From a checkpoint of a small mixture-of-experts model trained on Wikipedia.
Size: 14 layers, width 384, vocabulary 27510, 65.8M parameters.
Experts: 64 experts in each of 7 layers, 4 picks a token.
Training: a variant of Muon for the experts, 389M tokens, 5942 steps.
Below are experts of layer 7 (counted from 0) of a mixture-of-experts language model. Rows are named router (the router's row for the expert) and show model dimensions 64-95. Each number is 500 + 40 x the weight over its row's rms, rounded and kept within 0 to 999. Numbers have three digits each.
Before each expert's rows: a language model's description of what the expert responds to. This comes from a sample of Wikipedia text that the model never trained on.

# expert 10
Title and heading words. Capitalized words inside song, album, show or section titles and infobox headings, such as Love, History, Night, Time zone.
router:439528500393545444439476523506503503515437546512487519465516509452521450474469543522517528540490

# expert 20
Pronouns, auxiliaries, adverbs in narrative. Subject pronouns, auxiliaries and infinitive to in narrative prose, plus following manner adverbs, e.g. he had, would immediately, quickly signed.
router:448530492472512447421482502499498515539441505522616537424498456423547467499444513505529482492569

# expert 1
Slavic/foreign name pieces. Middle word-pieces of Central/Eastern European and other foreign names and places, especially diacritic letters, such as č, ă, ić, ov.
router:415532464509569445401436479498543534541472593512523510476509456441526464506462589438521573490540

# expert 46
Clause conjunctions and commas. Commas and conjunctions linking clauses mid-sentence, such as and, but, while, when, where, because, However.
router:473568519492512455459437488468516505538446540497563499468520447488572477482438524496530519513555

# expert 0
Dates and season terms. Month names, years, commas in dates, and time words like season, year, week, final in sports or biography prose.
router:436564458466535474451469490510507549559467527531555540486544403501527425524442472467503528530520

# expert 2
Semicolons and list separators. Semicolons and similar separators ending items in dense lists, such as race results, release dates or table cells (13;, 2005;, |).
router:451600511439533503460479476445492510554449564510508583461535522479509463479427604494529526553528

# expert 9
Closing brackets, table cells. Closing parentheses, quotes and brackets ending values, plus table pipes and numbers in sports schedules and stat tables, such as "mph)", "77.01%", "| vs."
router:483563468479524474474482435442455489556494507515536584494530477480472487500418552474562501544524

# expert 17
Commas and role nouns. Commas after clauses, and nouns for works, kin and roles after the/his, such as album, song, film, father, brother, club.
router:425529530463529450499469508457495519518492487518542507493522444508519474469416516518515548552505

# expert 16
List dashes and hyphens. Hyphens opening infobox or list lines (- Kingdom:, - Fire:), hyphens in compounds like round-robin and real-time, and prefixes un, pro, re.
router:472526487479551470476464452520509539578487532565548531514525478474524524462462546477588506590543

# expert 37
Proper-name first words. Opening words of multiword proper names, often geographic or national adjectives after the, such as United, New, Middle East, National, British, Catholic.
router:465524486450554486434479504498496573531445565517483524469474497464544466542465516474508481554494

# expert 33
Closing quotes, pronouns. Closing quotation marks after titles in bibliographies and episode lists, plus pronouns like "this", "it", "there" and score digits in tables.
router:407487459469535485438488461510486531588467517548544554510525449477534436476479529465584564513504

# expert 53
Infobox colons and dates. Colons after infobox field labels like Born, Died, Children, Type, plus dashes and day numbers leading into dates in lists.
router:485535483515596448451489525420497562491462488513486525414488495486584432465455566537563575502506

# expert 35
Digits and measures. Numbers and their parts in stats, dates, tables and chess notation, plus unit tokens like ft, km, sq, £, and slashes in fractions.
router:447543428489588445504528472467532559545446486502590535472521473479543439494468544513594530514519

# expert 14
Locative prepositions and dates. The word in, the after in/at/of, and month names in place and date phrases, e.g. "species of beetle in the family", "1 April".
router:452587482516498423465462530459546545511445571519542537464532460463583470516484491419501584565534

# expert 32
Table pipes and markup. Table cell pipes at row starts, separator rows, opening parentheses and heading equals signs in wiki tables and lists.
router:449515478448591429456461491493499535561491524556541545494522465472513452538458492486531531521519

# expert 13
Mid-word fragments. Short internal pieces of less common words and names, often vowel-consonant chunks like av, ov, pp, iv, as in Bol-iv-ar, cra-pp-y.
router:458527513502462506494448457463594549558469493519511501474531512514529460525449535521485555579504

# expert 29
Mid-word syllable pieces. Opening or middle pieces of less common words and foreign names, like Sc, Pat, Gen, zz, as in mandolin, medication, Solange.
router:497544488459544449488518523460543490542470532566561567429541507469522478525412590494546511581532

# expert 12
East Asian names, scripts. Chinese, Korean and Thai name syllables and raw CJK/Thai bytes, plus China and Hong Kong, e.g. Yeong, Heung, Kong.
router:515555472470540444416509496470493552543512524541525576489541502480526439529463556448529525520508

# expert 15
Infobox field labels. Field names and headings at line starts in infoboxes and lists, such as "Draws", "Date dissolved", "Cause of death", "Total", plus "=" heading marks.
router:414520488475558457486483542488505469479471547540481603410484514435508475491462529492575566558508

# expert 6
Verbs and noun endings. Past-tense verbs and word-final suffixes in biographical prose, such as released, played, held, -ing, -ity, -ize.
router:454542515440526477460456505515475525569411530542575538449556503508519501573479526507539516558561

# expert 48
Technical codes, mid-word pieces. Pieces inside codes, units, chess moves and model numbers, plus raw symbol bytes, e.g. n78, GWh, WDP-4D, Kh4.
router:466521441492549516484489520463504479512508496491457595495566447425449412472478579479595571525466

# expert 57
Copula and auxiliary verbs. Forms of "be" and other auxiliaries like "was", "is", "has", "would", "can", "became", including the "be" piece of "beached" and "Beijing".
router:487525492502526445490451479499497510551431528498546549462490514443567460473426523505530510492567

# expert 18
Name and word endings. Final pieces of names and titles in cast lists, species and fiction, such as -ie, -ley, -less, -ilis, -udd.
router:416525456455575518428538507457458466541484503571478549512534402455457466522446578504546545564496

# expert 19
Capital-letter abbreviations. Uppercase letters and abbreviations in tables and racing or sports results, such as USA, DF, MF, IMS, CFR, plus table pipes and scores.
router:467538479468551488445486514519489484515471529550566534490514455451516433516502498454576516526500

# expert 60
Numbers and years. Standalone numbers after spaces in tables and prose: years, ages, scores, district numbers, e.g. 2025, 60, 136.
router:442531494475539479471450515495551556575456541583543566502536458482518453497466498462532534484513

# expert 5
Word-initial prefixes. Opening pieces of longer words, mostly Latinate prefixes like re, un, dis, inter, cont, ext, as in discontinuing, unstable, distrusted.
router:498564554483585467533458509447562519507455526526543566489555524473520466492459510465500502571584

# expert 27
Place and institution names. Final words of proper names for places and institutions, such as "College", "University", "Palace", "Mississippi", "France", usually after "of" or a comma.
router:493541549496546471439494509491451566540484548554554553478501484484505466490486517470502516541499

# expert 25
Coordinates and non-Latin script. Degree, minute and second symbols, their digits and N/W/E in geographic coordinates, plus bytes of non-Latin scripts and URL pieces.
router:446490500518569434471535524468512519532458517494561527508490467513494486474457565462575536520548

# expert 40
Role and count nouns. Nouns for people's roles and tallies, plus numbers and line breaks in result tables, such as members, officer, votes, players, Qualification.
router:480547439414511466456491515476502496596444541498538566455599426449501473494419539514495561550531

# expert 39
Words before quotes. Reporting verbs like "saying" and "stated", "w" in "(winner)" and "wagon", and pipes or opening parentheses before asides in tables and cooking-show lists.
router:459512456470519484402472495445466467575506494531482571501531494477554457523466557449522607501505

# expert 28
Adjective suffixes and modifiers. Adjective-forming suffixes and modifier words before nouns, often in medical or technical text, such as -ic, -ical, -inal, military, early, political.
router:447547492447538481472438520487518577560423538513524511489514426486486456510428533538561523594523

# expert 55
Ordinals and rank words. Ordinal suffixes and rank words such as 10th, 3rd, 32nd, first, second, final, top, plus part, member, daughter.
router:449485430509543493436516526499475537547493553528528534485544464525550431478467504481526515517512

# expert 26
Numbers in parentheses. Digits, years and short codes inside parentheses or table cells, such as birth dates, chart sources (OCC) and scores (2).
router:500554473519521477436487507513502503522459452554501597447466502434519458477457608453514523526565

# expert 42
Table separators after numbers. Pipe separators following numeric cells in league tables, election results and racing tables, plus markdown row dividers like |---|---|.
router:473527482471545484489447520456467528532450500531529566500530452455522506519419548536523570532554

# expert 41
Place and institution nouns. Common nouns for places, bodies and systems after the/a, like area, city, government, church, village, highway, park.
router:446514516468537489494464500499478527528443527536590506468524448499477463512445509505541532564543

# expert 63
Word-initial prefixes. First pieces of longer words, usually Latin prefixes such as "co", "pre", "ex", "ass", "sub", "inter", as in "associated", "Conformable", "Caprinae".
router:497498475455559491493490527502546506480477519531538550452570524468518508496441483504515552573535

# expert 45
Non-English name pieces. Word pieces and accented letters inside French, German, Romanian and other foreign names and titles, such as "hautes", "Fédéral", "-du-", "himmlische".
router:419562494513544445342494516450521517523479522560518546450499448467498466466457529482554526535522

# expert 59
Personal and place names. First names and name pieces in people and place names, like San, Jim, Wil, McG, Bill, as in McCullough, Witherspoon.
router:489583440435538477466542479456538578549465561551555561466504503467494472499440530461561533490533

# expert 43
Section breaks and headings. Line breaks ending sentences or titles and the == heading markers in article structure, also closing quote-plus-period tokens.
router:488493458475580462500487521452548524527443536549509542448511458417530454518453487451498478471570

# expert 51
Possessives and apostrophes. Apostrophes, "'s", and possessives "his", "its", "their", plus "and", hyphens and slashes linking words, such as "Qur'an", "d'Abo", "EFTA's".
router:451538479475526469482479489520494535511443478608487587483461433482569471504446514513520530549501

# expert 31
Prepositions after nouns. Prepositions linking a noun phrase to what follows, especially of in titles like Hall of Fame, Council of Ministers, plus for, from, against.
router:482544504506531466450452527492527590506463577561514502447562464506589474499481535461495557557512

# expert 54
South Asian name pieces. Name syllables and endings of Indian, Arabic and other personal names, such as Ramesh, Rajesh, Trisha, Muhammad, Khan.
router:427544496467596422395531507429471541516491547480496543459495485482498452546461522435530546533504

# expert 56
Capital initial letters. Single capital letters or first letters starting a split name or word, mostly foreign surnames and places in lists, e.g. S-oslan, T-ordesillas.
router:487516504480595481398495533491497512524465593578556549470474526429521465486440501455558580566509

# expert 4
Prepositions before noun phrases. Prepositions opening a phrase before an article or possessive, such as in, by, at, to, of, with, after, during.
router:468547481487531451439437495453551536537440520554537547492530478469579493498454540513509537562523

# expert 49
Table cell separators. Pipe separators and numbers inside statistical tables, like league standings, box scores and election results, also dashes, semicolons, percentages.
router:469490472481527509449458497444474527571442501550487624461555478479522474518434542520586522534502

# expert 23
Table pipes and headers. Pipe separators, line breaks and header words in wiki tables such as election results and sports stats, like Candidate, Votes, %, Team.
router:492504506465462458474511486473508469473476523553555555522497494484517445505487515482569489528570

# expert 11
Periods and decimals. Sentence-ending periods and related closers such as )., ". and ..., plus decimal points in numbers like 101.7, 3.5 billion, 17:54.3.
router:435528492473536458499503565424491521551435500515489541493540493443545503452454566486528572501524

# expert 34
Quantifiers in statistics. Quantifier words and of after numbers or percentages, mostly in census and results-table text, such as all, these, both, several, of.
router:450533472443542468503453543485554549549421545529550580443454444479545459484514510468541511493514

# expert 7
Plural noun endings. Plural nouns and their suffixes and object pronouns, such as students, people, them, Canad-ians, bever-ages, often before punctuation or and.
router:457493482497546442454432495506493527559456498517562541488534405485484488549437560513521505565511

# expert 8
Coordinating conjunctions, commas. Coordinating and, &, or, with, including and appositive commas that join names, roles or places, e.g. politician X and painter Y.
router:478553502488500444406443498468512535518413550487512544431475459474567464521465540447524579527519

# expert 24
Name-initial fragments. First or middle fragments of split surnames and rare words, often after a capital, such as Mon-to-ya, Bes-ter, Tob-in.
router:422515488473539493471498498445566458548462534520496597490520463476465450460505551438553544544484

# expert 58
Latin-like word endings. Word-final pieces of scientific species and genus names and foreign names, such as -idae, -i, -ai, -us, -ata.
router:449485502515575459463499454485572511563484499506528515496467420431497469467440485497511481523556

# expert 21
Sentence-start determiners. "the", "The", "this", "these" and "his" opening a noun phrase, often right after "of", "in" or a sentence start in running prose.
router:419523456495499431424494462462477546555458528511508519454508463458537478468441508492531554552511

# expert 61
Word-initial consonant pieces. Split-off word starts of one or two letters like l, p, fl, cl, after hyphens or spaces (long-l-ost, lap-by-l-ap), and empty election-table cells.
router:458541458452562448502480507448540494497458568568532564486532474487532535553397505445511505569546

# expert 52
Table separators and first names. Pipe separators in sports roster and election tables, and common given names starting a person's name, such as David, William, Chris.
router:446516479424562421449418494467488554541495525498501544511519456481596451506463531471519524531470

# expert 47
Compound-forming short words. Short everyday words beginning compounds or phrases, like hand(cuffed), back, head, water, out(spoken), moon(lighting), football, fire.
router:508553466465542505465481539472528510512440517520539576492527504504513498548417543471497511515495

# expert 50
Main verbs and participles. Content verbs and past participles after a subject or auxiliary, e.g. used, released, meant that, states that, including word-final pieces like -ulates.
router:481510522485560454449458454480496549561412541556574492442560508451504486505476529500529525536541

# expert 30
Opening brackets and dashes. Opening parentheses, quotes, en dashes, dollar signs and math brackets before numbers in lists and tables, e.g. (2017, 15–8.
router:481572410471519426485464494466504478569479553518534561473515493410467462495496540517539533563560

# expert 22
Initial capital letters. Single capital letters or short word-starts, often after a parenthesis or quote, as in abbreviations and names: (E&P), D, K in KDE.
router:453535517479527480446514517452510489556467564598509534495520503452545466506428529427516514534519

# expert 38
Determiners after prepositions. Determiners and possessives (the, its, their) and prepositions like into, through right after a verb or preposition, e.g. "characterized by its".
router:492538515491489448414496473462563533520419582556506531489537460458544454529453552508551529588566

# expert 44
Articles and following adjectives. The article a/an and the adjective or quantifier right after it, e.g. a serious problem, another, several, new.
router:442490498445507460457442497430537587569476555538509545489507425509517502546454556523539532564479

# expert 36
Table headers and cells. Pipe separators and small numbers in sports-standings and results tables, especially near headers like Pld, W, D, L, GF.
router:427533482440543513482497519429515496526449501546577575468507509485573487533484567512596593540572

# expert 62
Name endings and place names. Later pieces of personal and place names and common first names, e.g. Dan-ica, Sim-ona, San Francisco, George, in sports tables.
router:435607468465557451460445490517511562512459534548542549509501511479529434528505510505524533508504